Weights of a small mixture-of-experts language model, trained from scratch on English Wikipedia: 3100 steps.
Below are experts of layer 8 (counted from 0) of a mixture-of-experts language model. Rows are named gate (a neuron's input weights, with its number), up (a neuron's input weights, with its number) and show model dimensions 192-255. Each number is 500 + 40 x the weight over its row's rms, rounded and kept within 0 to 999. Numbers have three digits each.
Before each expert's rows: a language model's description of what the expert responds to; "gets" lists some tokens that make up at least twice as much of what it gets as of all text. This comes from a sample of Wikipedia text that the model never trained on. Tokens count by the router's weight.

# expert 13
Description: Sentence-final periods
gets: ".", ").", "s.", " =", "\".", " |"
gate0:476488427501495487424487518494487521481534584455524441569507499502400506515496518565540538445419530479523484425503488576461542583547475475567538469443517502524534498533457495400494420510508484
up0:458539470482463475443517505557504479572509530575549497464474504493518508515461479536531441502532557514445441429509419439457471569438515531508474543474552469533494469535400514508484472491480487
gate1:510477487559495494482518490502396477469550538541506554400556492506487508489523415480472490477436532540439474536488463501490440524424463515479555422498530437507454527468559467473469454457488593
up1:439484451485462487530456542423532482456468428486467492516472460506511478534442521629541521462606517469568449405504499458501495488577537542494509576438459536521556486434506514531457563548491454
gate2:562498523498497478490508558553535528484545547522551530544455482410503477527493485518551444504571431482520502459511526464552466553482537504489494462547511471491463415438476561509451450547485456
up2:485420493463438502454489429440491478468462516453489472486544438514466459427475447506453503561429517462451491524519510523431516423573476418530479515477505550480556509535460469506480579460496588
gate3:482455523526562498500459463563515487505494453517574531511512491523471440462433517485515503417486544475489462483490506566476507525453492471495468483508513527556471597491482530495469584506495509
up3:536410492497555475546521452461497461476508460487563479472466497542445524450446529467510488476529545522480481477509480457508565489495493496524435464584495483491441559521614480510491506496408497
gate4:494481470519483532547501524509572532534483507471456540492487500555577466488414549524546468446518575541508514495500466502497434507507484558529477527512475450483431552401464466459537451458474420
up4:540516474539497406492443466557488469567539474471544527493458448436519437516576533465557537542491515555521450510468418440490500501487515401509558513545440470481534534489535535489461457537484509
gate5:507558477504436549412535483517515473523448526504505502456546479445440495515449449491498497483526524448514485452493499458502397533490587544511481541577445507511499504483549536502498486487489503
up5:479449502497549469535511511475447579501590468484495430541568513521475502498561527569437551458458471470457476483487466496536478497565468505545465509498481475493506539490536500563466532512486455
gate6:508491482525513502496460502485449473513455541495463534457500516430503454520467503471545474457504509506523479542547478534501478515477509423518465541484506517500525511395488508474540496548428518
up6:501502440502569504477448523542474508461489500555475455566481511573483500456446523493473499471370508433448555489496559471450502445536517489537520495479466557510528503446515517518524479470545428
gate7:398451530514510541516549503489492475531546546509520563560463507483521391502492521430525444482510437529455462490422592452554533506449502459527463528465493467516471363589471512486474450455500513
up7:519502433486495506505457496471510541516518470467557503485488458515473551462565410582440536477462442578470489507581479522452546535588473602518563496485542550521477581526520549459457470427571545
gate8:519485523492535457507549503510519475562500520476509482488459472564498502532488533475536488492460490547533429443495569482509526541411448533509503472541488507506474463505493440509489485441569538
up8:482506416512469507513516514486539487539455566548518483466463502542492484505426505450503468516483485531438471528472437515554469519483463500489516406461562403469479462436522439544556459525521481
gate9:447508426517462468484542502555527513508411484555528532494460573482520513545527490440557487427536495489574534561531469481419550510509466467490569491527501502526520557543500479516540455507538542
up9:439417472494462458521573478543465536515438511545538484450502516495480475466499550478563492498532512493488528570459457526387522420480524453464475466549511450482513576498487462552488486511418491
gate10:484535516545494545511472489504533507464547558425544492506487541533511477474504530489530506462505525477527542471503532510501542441473563494549490518562551483544502487529513474473509519486466576
up10:476495537442520473484516469583565548473532514541491531388516498477537531535478500492447348515526508515507497514476519481517487460530535446455527456484455458492521422515511500458507514546502455
gate11:475529484471514549496417501477448487521516522502560560509495453524488493515468487569492460553565485423540491588448480496461525507526531527499420488480508526544536504580554493502547473439481558
up11:500390485469476501461481563523446546423482435473480415498502486506501475452512569489534485538418524538475421470532510469554478474520397423450572516547521492474420547442471468475502517504457497
gate12:490493474491560473454517473495504466551546509544511546514574557455549517503544551518576473544524489381505464473468495481480492438528498468446495500559462488519545522513483473490438509537461556
up12:525567497457508547449520542478599463540501540564468512451571527541531484485559485577529492442507526381555475461526508494446463442530521452518531496521514472559481498552548471539407497502492556

# expert 11
Description: Non-Latin bytes, table headers
gets: " |", "\n", " |  |", "0", "| ", " |  |  |"
gate0:477510503537586492488539530554563458589517585523525478531538450533488524520494356515386496500533507461523460480476489573498508554477497440473451466489570505512494501506514449550508496473407551
up0:437531446515494529508567482514543462529513530479490454520530474517521543527453442451521532509474472456514527477496507550568480555489527492513477574484527500540455493478529543479469474527468549
gate1:475479485472581501432452522509458521434435485537462538488521524455473527495459503415562518483550515439484533485536517500499490535496500528463426475533471441564473510450466456520490519498531539
up1:529533503472557496394532483502525495473419524446475536481495465408579488466554457472489499486473564520483444591456455510487519474497513498503456478546487506475482535486509521535557467381477513
gate2:528482478537602489540528499446416493502517550516494467568494581511490591522536497532513511484459509491502505418460467559612536486483536530504524475531450438495496549511465561421533548471477501
up2:537494581479477465548470557466538586519431511446505530435449478520496485485553526530524593463486447471549433582457500435514438458537566500499471510532578478482574532574518469546465577520417514
gate3:547539467526543456547537514564467500512559543468517463447538465457556496544439508486517447557601503482450471452523489529484523471502465530478485552497487547510546527496475608500541484502527525
up3:503577512461511441579520524506556511443481524498514454463526478539502532531532528558462446536526480483511468418462495528528463486486353531516500541434470459512519522490438575537481421505421520
gate4:486523487539520558562460455500569411501472553468527512479524455496521502460476536474478454556473522594439556506532474475451517521472551530399454415421562513531519548428501487473504508551511584
up4:496467537471496462462489514522520546520465476433497502533465453490556492517550406502572538538535501421500450454509522522562516459512509454575516567507488566507469471589446442511511503563495506
gate5:444488404508512512568508555461453469511480494602499527486577472498443518470479436446472495511445513524501541501508538569581449532533538499505493544545604493478486439514542397448540504523504499
up5:519500539426511480487489455535561520517513483403488488502462514520577442476462649508503535493472523417483487501474443447437517476553499490483467433487448502545441519497510535476514406498499519
gate6:538509500549571485577451460508558500460511557517504560533516481520408510538519490511462469522556444485515474457485424597508506513468491476502549543496570430552597498531570488511486540508571482
up6:544462475474510504473492499482546509557477528540519573507549555518463587575473487500484538419521486524488487478500498583531564548499503462514566562484522451508483527527538496413426507470545553
gate7:471470585480553499489511485487516472570428508492452515523496497592526490523546532528538554561530481508433579509456536481503515498496508443528477522465473487586514502509489536485481508522516533
up7:479542462530510505518479504553454583447488499504474489475418536434453532511453544475443486458494540537544450512530436561453477495504439567510539464564481449389473505438532493491487475483507448
gate8:490430608525520445582476499542508466505476496512525478478536440532510519503516497534456524521506463546492523458495564438473551511473518548497463448567556539567548497498484491560452488504534555
up8:499532493521540471528454493501507482460468495570555489489505472581503438468580567478527538511487479545485550429466575531471497501399524460530492513465484437529587513494458505472439554539493567
gate9:516537465546483538562504482486527480520473523515541543496497480545492558529414510520505492513441492483483529476562448452513413502530506444514465494449482480415460528554575471560516486503494508
up9:492492523488558519456442509470530518479417516469545455542566562546442515520515440489539524421453570567528538494522495472524490481490587443589509447485501580445540448473501516508484490497449524
gate10:473542470469544524577469545511603485540477429516555470523496527513435526564507606530441574536483520542513554484535467487552554490498555500485466473541460460477544506453522528524540569418478544
up10:509476540508499511515440478518555515495483459443461488476447496457551498518533491476489509546500449517452505481572495583485551505463469500558585560519526500510554515456451491504479442497556455
gate11:530572516552538568525507440550568484534503448538468531488525454404472523525498519528464470553561502502512489392531513467551475510500527514491504573473525405570415467571545541492530470409504499
up11:497432476502476426447467535434451540510502509455514485496493546532552512484466499449546569422506525475452499635487535512484482471545439426510486464540510523497559490502441489508473564559488497
gate12:434468430484473513474488516481472465471483483565435426530518533525506472502531475544557433511530533483565541540494524508471445524510506475462444522494482511557559475482474424486456448450506527
up12:529518511505484552467546506485516426489474510498532549494534504532488478490463467442491556506473492541505508484513541532524551558562514539519488508488531523476482469575560505463557487527528474

# expert 8
Description: Prepositions and conjunctions
gets: " of", " and", " in", ",", " to", " for"
gate0:559526571426525623491463539375492481504485540557501462465470591528526458495464525553497532581505525514489458514566491452483494482524481499467496487530493529569542467527535512496489492531489444
up0:439511475527443537507495491526492467531538507520452525486523426522417546439507479448576537453555487493549524454463457519489554471522506488550479511520589501494433483486432488530547476448600520
gate1:491516471545546528472512499514521484518487580518500454374557447556560509511554535545452439508488482499502508519542505445505541515496454501523438488520543539529493473483476537544507503466426563
up1:525504477375505502488515452445495507448521491537563481476537490505454484464475484433542518523438403498482429586455547491462490494456570525540484497486484515514420546448559480451439512509519479
gate2:470535502416465519465496478496528446469533586490486532472506421504501530510467465436541539528543525512512561479479487566521552523442489460485495456422523530508485555457498444496545493498470478
up2:479490449519495507496457479507484450532548516576553465460490468518547505496527525406458518540500514446444541570375563514487444504499494541535472590527484536440506506519530512495499492464537519
gate3:530536499546466507499450535553461514389441525504546491449548468472466510424432514557496520546481430525482499482508490511513410478521464514504563433488520447542593568510514498475469534523394525
up3:566505500456521532458520456509497518492445500510478416461494522484506521463478457447567540536495540541472519509470527534516464469414486468491501455449509481567496555548512551430528543469530644
gate4:496504562513509469470468510509497528532510529462486461533564525489508515463577534484487476473538486520528510448534538512487499550521540448539550531466456494514446525570499461449578496514494507
up4:457560454466454494498537567470543513475470422474555513497461493542518514520476472489465556548456493462508443588514510443502437493510481514499478576504548471435462457469519530536480500535554483
gate5:555465515549516501472547523532494484500443538462462531490531510585550487562574450471481478559478447456519475579502485453486483460471400528535467484525584448499464456477458464442534457538480491
up5:478489512518495521491492458559434579487568503482552468515425547461514508423477439527490529478467537566484575501444522470431560458538507424490483539519566545556475543489457543531480541525519488
gate6:529556529551448459532508523520431534434563477444522544513473453481553553512536416470461450507526488545457521448495512447444557522445486479595459459516525573470531518548537487501483570463505531
up6:532472428462486561503507502512605451555491495573488483578522435512518528479456566556440519522480538523477532500532468549496494463482466447445499471498484460501436483480540419587544497475567451
gate7:517495559520503474516571483514501459502492536458506523459412442499441539454499441496466516478494561488476469496487489519521517460508527519510541501492465461509493516567460501456524466483568502
up7:497516494490546499482550542518458505520595529502572558534491408528443523560452485549521491485440482541475548490507530574525490463487467441496529442474538513537492376474433497529559494487488526
gate8:507500457529550528397491510554504413461525485519567537501516543497548483520437568466479526551507492540501547527460538431551416471514448517478576545488530543481534511524479451433493457440466509
up8:491494447492519512461523466546523466485462520524475508433543500539493529473486467498515505527470555492401483463510527441476505459476518487500482433413530399444489481488577504512506582492475457
gate9:420551506522482549509537522504494457471505531490487503503486430520527500406462450438512536558498434559530475541450521554496486476473506489529479525540508493491587487459499531469471472456489480
up9:444521466526576516551487564455493501444549539498534472462498474461551507479500474491564561464508419472483533523473496526508459445548554478504516504593562494472499497499455534512485501426519484
gate10:529493502528464483452514461542489413504552548462461611487532514543501473521446490505454504519553550613501539474602515604493530499460530428480463448477534522499410539451443545426572559531456468
up10:529442490457568487613463510442434526496445512493458433528500441439479461473429487471514475450550498442425507569462525450527504485467512505508554554563465500503498465551556370478527469461512557
gate11:483496429487444447446425479507439500457539503445444505503455499506519556446435500516549529464592486488516467457495560473448527555502479479556472556510509561587468497543523463534479526532533462
up11:510508455502534502569508484506469458452553437437567522508469549521466488585472502513543502454545486529493489548481472485540470516472515490451546446513547478468507519429483474548499425539576527
gate12:531500454576453422464502518500504491496477469532487493567439457437539468527512498578493527503425449505510526449463474455499510530600398496440461501482576467461498490463472460524547458484491514
up12:512511532502488530517548477542527472538509520476469477478448452461490548437502464474578485535538517524438474566475563524567474454456489433571535516521541478513453468484530500523453549547572476

# expert 10
Description: Preposition plus the
gets: " the", " of the", " The", " in the", ", the", "'s"
gate0:477469523439507410450538504482497462509488443505531535490520443563516533400469524458534411474543490480485513515491582541508544513461482496501481494469447542541397548520508497514510465483464466
up0:511513483493444525488467558467524501510498523512493481544474522504483481581532453512420527487478513579550506473452426478462500490478454539465527499526525526462456498526478523501504500496605499
gate1:490509510515451499533472427543472547482513518429450430508452537475498546482501512507457526513474504540493398498531544525573521503522514433541498519441481494501528507546453494423500461488445425
up1:520524494496505486441478536504436455522478552544485452506583577466498474529502586501464450502492402535510464439573455491498578502454488440522499516446486528528499436508463455394542522521499475
gate2:465471570496486464437482499520491519475509519556481473567454550557544524510458517436509508474473497540493534543487474487572469494605434501538478505469478509478461503511525549501398434452508486
up2:512534504406494408477503512549487523444572464532458521546539592488433535547472524449588561481486462451491497517431495501511453537613474570527440537481503549556533482472473555525424520447506393
gate3:469465486536463466491487532513468541485476532482473501597524486531489512536509513468503550475463387442594484497493570527510538491519470466513434487560522551462502492470522472509458507512539468
up3:566516436502478500552496568427562473560587462471598554463489503534584522520527499448499495587513476501504476442526449511509401485414488577449550507481515471469480446546502485558512481507530549
gate4:509440497542462504420515493495500540520469473538460511434450439509519480485479505449534543500423477413462480601526514498497473495544586511511431585511530503534565509494461461396541529458564565
up4:460494514557506553584454521485458502588485533484453453451475426490485509522549503538475462529475528540555482493419554433547509516466464523500490449515452471496511473487552482508495413478453472
gate5:470506564447488457489469556430443479557524501465531507542540518443446513519450548475516449525495492524495531514524523529516466492549448507518535486520513424422463428492524467526543547487510625
up5:527486512529503452507581435526503513531416543510446468475449451507515510526572436568520487495469517451593469508405561550464513616537508551513422519477520511479513484520483473471504490468474474
gate6:499509542486489436484545467525563501438419510569533520537485561540526528529560465522521532470511479504467489483511450591530445539491514466524486466537452477476444467516482533500547460453492482
up6:510468457443466632514456583524514506580479508582468473510483533500456503451480431516525548538496573437494516489503531493437538455509477520547430573511573538455564546520536501475461546572551478
gate7:527488557441571466498489479511500562621463525565546450528529486535581466591490482511498415458484530510527475506445488521483545470553550421513502554475535530503483495502477505579496549514502450
up7:551449610470468443463549471567518567533536477452469499487527455502551434498491436580506422493537461536501538458497498500534552451496538475518476558500496438512518508547549515561552593525499481
gate8:555495481548526477472503507464570488493453566438594495537467523549618525505498512504532455570465531563504510451501490439528487510469479496494442556473493471482462507548447575443530496471492501
up8:511488601478471463422522500476492510528531581501513482474499528527509502504492480483499505563460473543469597471501522468449488516480445471564467538548580524503434482527481475535499524454458480
gate9:546460483463491491514424501432544510528423470529479513457454455500560518438428490539526421431503494506516490509541497580534547494458393459490565462448499508532524470534558558519464529477521535
up9:493543450476523482478460503468472512487427545545487456490512479466487413498510429527514509498531548495565487488473481463510520463490528531521469537473557505463489549560513573529522503505483502
gate10:511484471518470488482511545502505554513519479480555525513441597534550504525494514467567483470484486542519549525512532572526515575496493489545472601517533576524487483499455447483504505548497590
up10:487500512462548528510491538496483502425389522556530494485500537545439509487470514470510476528478480552508524476483521397485511491550495554516496519482601495489508559489522553524517494463414460
gate11:516505471538490531436517525507533512539482510479478481421495605506539474570555511486513565491471518464524467575516566446513492491528437484482489542558470439542432473542590504548473537412454479
up11:447470517449555554467472523460471496493513533458469547466549518580525451525545558562514506526573501509467455510489510515518446480530534569517501456543480483478547551486498513488555517507536470
gate12:535483525535488435458573461488435450495481522454446531526498565506526467525556531524498506540481586482488441510515507530525475446452537526543501454534483493473489469441497529507564486515491504
up12:422552596483533516468501449409539531503478481482530547456479525488502387468427457467490541476483500445493581534478506511448513546540491579542522494486569463473583486560584541500514519471415600

# expert 16
Description: Line breaks and headings
gets: "\n", "\n\n", "==", " (", "===", ")"
gate0:452525576536463473448530491488548467484441475495500551496476437528560516531471508462522443494486460503557495536474529542520512456499435526518573440528442558454510545464488501482503473456477488
up0:522524513544426477520531516520517510509475523484472530541490467454457417495512448493484475452457473517547498466428566512513535524504469465501532558426550520538578427498513518479576439442506469
gate1:495548445501475544457530518469512481528489510517494496495500580491578556445429594477418421533441566540483468460501547525617521467509506473515515459507485527471564541522508519535549531504440487
up1:510476496498581436500516472454575500503436472461482501495403463587466503541431483468445564510561514492458507457512514503486544513468529541483498547493535505486541509405478538575441553523507434
gate2:536493589464576521470458482419444483551404466471502566499507533447466462562481480469481507492486505484541530522526529503491445537580513499527562503498438477473525470517500486448509498534576551
up2:467581481524486440463499541415492534567522438519528463577450486538457500549522571513527478522572539557572422446479523518471449542481504516485572545526474449529490494442488521504560528541502535
gate3:489454499542438555502504507489550433523477488453477432491446517542529540483545492463520466488476509537511493482525525362562447497490457440506464460520549550461483480509470483527460459461402514
up3:505504539586562557580472438462529560502465463481477510487500519447444506509465369478511465498516481486476490500477448469456468525502508575475470532527505472554519422468534563515472493457464529
gate4:558500504506497538517573463486567403473472499498533454477550547511504483535459476597573506498494465571487521490550452490497505475536466528602518446473495486488541528499562492555525567473442470
up4:475530419445499449526414546561525481452478585514481514499453508502512494474486506494447478557472544479496491488478530497562495480488557479440577523502503557547499504483517424449489448466516478
gate5:484568432506537498506491481491517529582585502518435502419499572459539449470515512477504451499480495508548499474500530507488508509508590502521445531497518488495501490499461491486537546461499505
up5:528634548533591473511554446439518493508545463493430473563586537510522475507489481467470454483500479436425433531519500560463530445526500483614499512441559537451505500429509461501544563481464468
gate6:557484494474493461555503510488509527537477534543585435476494536541514458513521485486510501532485582574511489480450544509535486529478435521551509503465557441455477476479479530530525480536446506
up6:476501495504476528482523446479510480429550508536501562488431485578552479514535534537439500462483499532496573497508474442495523414559475509410431457539506464530498518533579456464509553505425472
gate7:497548462549555464525513465565515513442450522554503525433489537556528483561505524444519506507510500534554455553479505560618530512504504525473475473510467459521479504518449489502499528533478507
up7:494525515509567505486531462521556532606445470520556569468537587459503510516558506536557497536547478512509622431476456586496499478473514498540457520537487499461539529522520464433469487452497444
gate8:572544460504432467539457512491428404529469483527514546536463487520508509463479494487394555532458487543431500471478477571502454478509507519505529516508535521435450524435507497486474560510442479
up8:541469510504490508534471546542493523498486479508468491507534521516479462502556477529476476502506504511511501565486419482486534450539465415491554458529507539414524492494519539458466522496579554
gate9:571497556527491530493462513433524513493532534584429472434506537490503493497510440536523544458505454489495519477483493549503469554493502566551492474507412528568527496485491445496428546493499512
up9:447525460482483470473440498582428438500467484454505523513474487490483467559479532488489432431588462554527430474513521413490521480446535499533453479412502488512479439544507484488498518416568493
gate10:490459507474476499518553472490543443509458491444502516476544470530581564486458449573479493579493570484473459518486498462521501535545470547521455560516579478521505492460518548454459453481450511
up10:496545475480421522531490457562467459529546447567508509504503522463515435512550512478549492437405494478548557483534460568473506485439525475539534530556410578562518441544457486524495526468513496
gate11:571550431456483560515508478524538484490495407479518495493517561487515514452509501546484485465515501402516499488534474531480552414548468529531517487427568496510468489484501484542433530551411513
up11:547494471568498509549517508538461507468481570469545484430466453524422510555528510544476560520454537437478461449475535481449507616456484510496484478451507550515466496464489469515472493519535488
gate12:470516475559474425492481481543494500478511518455526524493452573560512543498508563551448534530462521566582501492515494528509490472545500532588474494507501523477447508521488552546529543469444504
up12:437482565463563478523511472457511496455482510451550530456430562545579514457495537488514486511550529552577492507568543396470496501548393521574516437534550501550460486565524532526532533462512495

# expert 3
Description: Verbs after subjects
gets: ",", " was", " and", "-", " |", " is"
gate0:388522452538546506516474461431494472574521566468484523474491578534497487499429505397508522475475440585465535526541501539415543533525519498489461586486509491478516489505465494493515464509432483
up0:519467486498551457517421495428510468468445446510565414529517574441457513506483436545402478457373510504458449546550480483512443489464529517506460497501519554545476481438531446494522520500566539
gate1:397558518492456517481504475489507522482545550461458507473525494391479458541474500496494373502512457489497556517560510524513524511427531570502491489462453510465493456502466557477489495495515483
up1:511550498536460542448510459388517476463513492435586549476558516385557434532495443525466435532540490527574493486430553487577526534511516524466521522463489529449515500536450508493523484482472436
gate2:539522424551502517525549534499492492502501508548448448535451538506487467487442528532419435469524489488541458543481522497468544524537448490492474482514528483503472469518517511531520453450506508
up2:439654517505458479479468504528528554526474503538503601476512475504504469537482502516530568498521515444469496534506489525603436557517428465498516481476489502436549529479457486478495511541563581
gate3:441469480443488569501498519440563544464506533491501532381536485473522442457460505463496479492536469461437490472469567457463522503491531566511467502522479552547479448497510493440515516509514506
up3:531550543482460521488472411500477555511488435500457495471490510431524531463470536438498536486541484396536486465498561429493463490497495521501403500566498542550488439474531464415524440459490579
gate4:480497575563506521532478578468436568567448510509461494512513465488452560447500548459456515480472491473575490583527463518486497440491518586528507452493475497425453543529503478477484390551491559
up4:464490483547487549497509472508438456502544546534566510471502538510491501428476516561451513521510533480448495562545468534564574545461484475437516434551525493418514451501529456534538482429554513
gate5:476481389566468496508472513476486485572545446471531556509479511559467526500450485440519559539466541475478493529498446489502421493575496578472440576548405489493536456536480485420548497523441487
up5:500500445586439481523547533460484468569532512526574495520477488518527538495505462441494556562425514486461549520508537527505482495535523566513469554551451531477518464559518484434507409547515493
gate6:497461486476490511511542551541484492534480506496470475474502468524536499486535526539606470473498468475512550521548554450496536538460567519464546497444461512554499536493467549491504498568436540
up6:479530449520431630488449488400493478453405444574522510478539506526528472476522408530466517515452480511468516529573523541510541477526478489564482430557538491488462528467548530537535514511519492
gate7:527487566527528474533559505481483488507506482538532492571486478526483510474434458510472497490486538462559578556532467509458488531524511592515476440487543486482549508451427502480517488527437488
up7:507511537493554480490471551429458412527507466510509536585500480528467483464407508460453530477500485537424465479528442541487487557533491520457540467456488454459496414526449465506502427518470440
gate8:507462502473435467394494502468519443444584499516495530508525495514502458544431464429585451532535486476431506490520490438567478567523469503519494502483521462474511510566471427440445533511554525
up8:534430453484497491444485518458515454435561520510551515460500539467507445506486483460546493489535514461409489472584493504503480525530494468503550489425526489526503512452468521468479424527590474
gate9:532528496565434488475545437481532503440502484558487515484549497480522488484501517492580464516448494496492493511553450441522492456588525405514530424459480469520467530506540552472475469524456501
up9:562568469520545482516515551470509522501433470585477448526475467517576494488466570483499498426493457505459510461526432503464473510492537437543470487464487499473533487417482502496495499504520487
gate10:518531472579442567518451428531476511478479517521574532537556421507549536528547512422486477486479480482490515451551471457477592509497466543426519526501441511525519494611454533425483433481490543
up10:440525564549473529495471499500532498586488573522505480477537544444448545509548545526539498471524480489500526564542527517428519455493551442527456466422499567576464499552486513450495577454443475
gate11:458544538480572467586429456512612505524464498441471578415497483395461494514495456475440540488549520540474491522445523435443542467454487509507491526512582489475468538527490516444527590514486535
up11:460473471486462512445434526423447510490490465481423537458548504553542478442614543532557518561528501471558442546461529460497526465526576545504485539440526510538527513519406520500518398449501479
gate12:510478549571485539481517553441485419521450464478459543507499468520549490528533465510504443501429481530506415511483484542533553510493526476519418392469535523490494407466517489477537536452513505
up12:529562514527459440485492501530493510499509454508496502536486547478477462483469548499573471436480477407474559565511571511428512518526494482454498568497536540465456544468522518528511532502544597

# expert 19
Description: Capitalized word initials
gets: " C", " B", " D", " S", " F", " P"
gate0:496493498424483455458452493454464496510476496482505532581447592524483566559514519472537426512551536494571457538479507522546481483557493528557546528492503460442438514503531572519509554442490494
up0:508479551455502470552458480529460482470530515486574529481444538442512532534534472519508474481486547431510431521483493514471517598514485523500521480473498486403491467490452524500504564498489443
gate1:503481500533494436523517510536518461504503555496544515482457603503485533509467484548505545534524444435536487573564464467493466514529578490491485481514502532499450477561484488521544543559481523
up1:600465516457434468528594506510515542559474522496487495500499556493534534504448419484524442543494440486455508502501492392533490509487559471483493458568502487500451419564457506548517429530511500
gate2:491554455488454476435443472468475445502451553403491532437511554512594473486510457444526607494443435470526496514470554514509457448485450520445517517482478455455526503506551504498478445480509504
up2:521474486539558449525557519541440475457526441419515523517464518524438596498572493571474514554519534435501491553562513484501517429492572446560462526611465525533518519494485542483448477524502545
gate3:447443485484423540553429540507570502510529472515482479440525539520456494490575428543543522504489457443469497549521450448545507538493515538485456505554543498484537497573490484519550436480496468
up3:553550543483532505511516505533481534560527535525498543517462523438513507548409581462504474497513476583520509489506515508510484469530546469535543495486523512559459478474525531505553531559453547
gate4:537482484393494493487494502487622530543478522448479536428452465566455466494568510471563491484523514510556465473544530579485479502559479466538456524559534510498445457551564532513557535484443462
up4:488534453461486477472539446555485541510465491518427538509532498488536413424519541550470453527516440488479470487425552460538529515488543515478520558535490465488507455489477537431503490475453452
gate5:490553552528509499507509458559572481500536491457547524539511472413480544520509490533386473501519450541528546526499493501476482530576543483497426474534482466563466529536481518495498479526499499
up5:521520611484540523448513520459483507495400561527472548446519535493480474461510499546487522426530485475485420507485422437548523454510491475494403501477504498506519486530475457395448423504527507
gate6:522505523501450530592508558571521533543535538553466469446506612540449497497558558470528501438517516404493512521465410494595488509440533514531538491456517444447495548538493496455518537552451475
up6:463501465484520502505466429467486493495499463547536529483498459525561495499476501493451544544476470537507461448540487518457482462510472509514476430549442578584466467456518472481460411499505546
gate7:500539533437471513468593489505455498505479544442439561545518465507401445488537439513491491517436492462518528535464479466509433439511478523474548513545476438444485525472501555440476429451470569
up7:518517510556533505519560520457481527505436449523520495459480512500548443468546425467474471430513453505473413495460493427558494482520393459472450466499511546477429475484524467474498501448563520
gate8:585474478485495476501406582457486546546483510515515531483444463516536464591620530509451498472500507518479471504439575501528454488454484510494418517540483514483491485513509510476558489518511490
up8:497492499451492520530433498518491508522471480457476501495511477504525468468606522461457530429462466461503460479474496563525478526506474427492417512535496450537451574565526588439506532462543449
gate9:536524502480419531491464529496478527511557530520455576456506483518541522422507537498546407553432473455524450469473466503452519453553539473522491486481492481513493494509517486503520537546478429
up9:494523505488523481449521541499504474510479417527463497537520489442408529435453523540474463463415508545495527466441536489509534527519536500508520459491508528539433544503492505528586460520486431
gate10:481440464482464529519502510529488571530436505537558481452485471615539513567536524510492455535502484523483539495510487452502614510512434498492539484486424494483488473473534516507545481519520451
up10:503504530440478515524473513525554505538590465472563540540491481556443512521487495540485517437530465456514466398482549486484564404498392465530530488511473492534559460523462477487499561533469480
gate11:525553522451457518486477529482522484443477557522482490467519453489495478441488467534533434512503495464484519515565522490506495556503461524503543430437516508462502509444435468522483489454473537
up11:489498575511482513523522477584456496546530585466529518527471483536585522473511470479441523482539446440530473488536512587516453454496560523486481530508463399490477501515509499531454483537517412
gate12:482461538528495482551510539424468553476463470504548447547508397575456455412417448478444515535473496560490479501577444461547468494523472484481504486557553443454475503500498463529558505427488548
up12:560503474471454520435518493515518431517493493530411517503540572462529562496536558486563470502442499428469503507446538488393487500444499575538516508437452532549470470437459526436472480530491443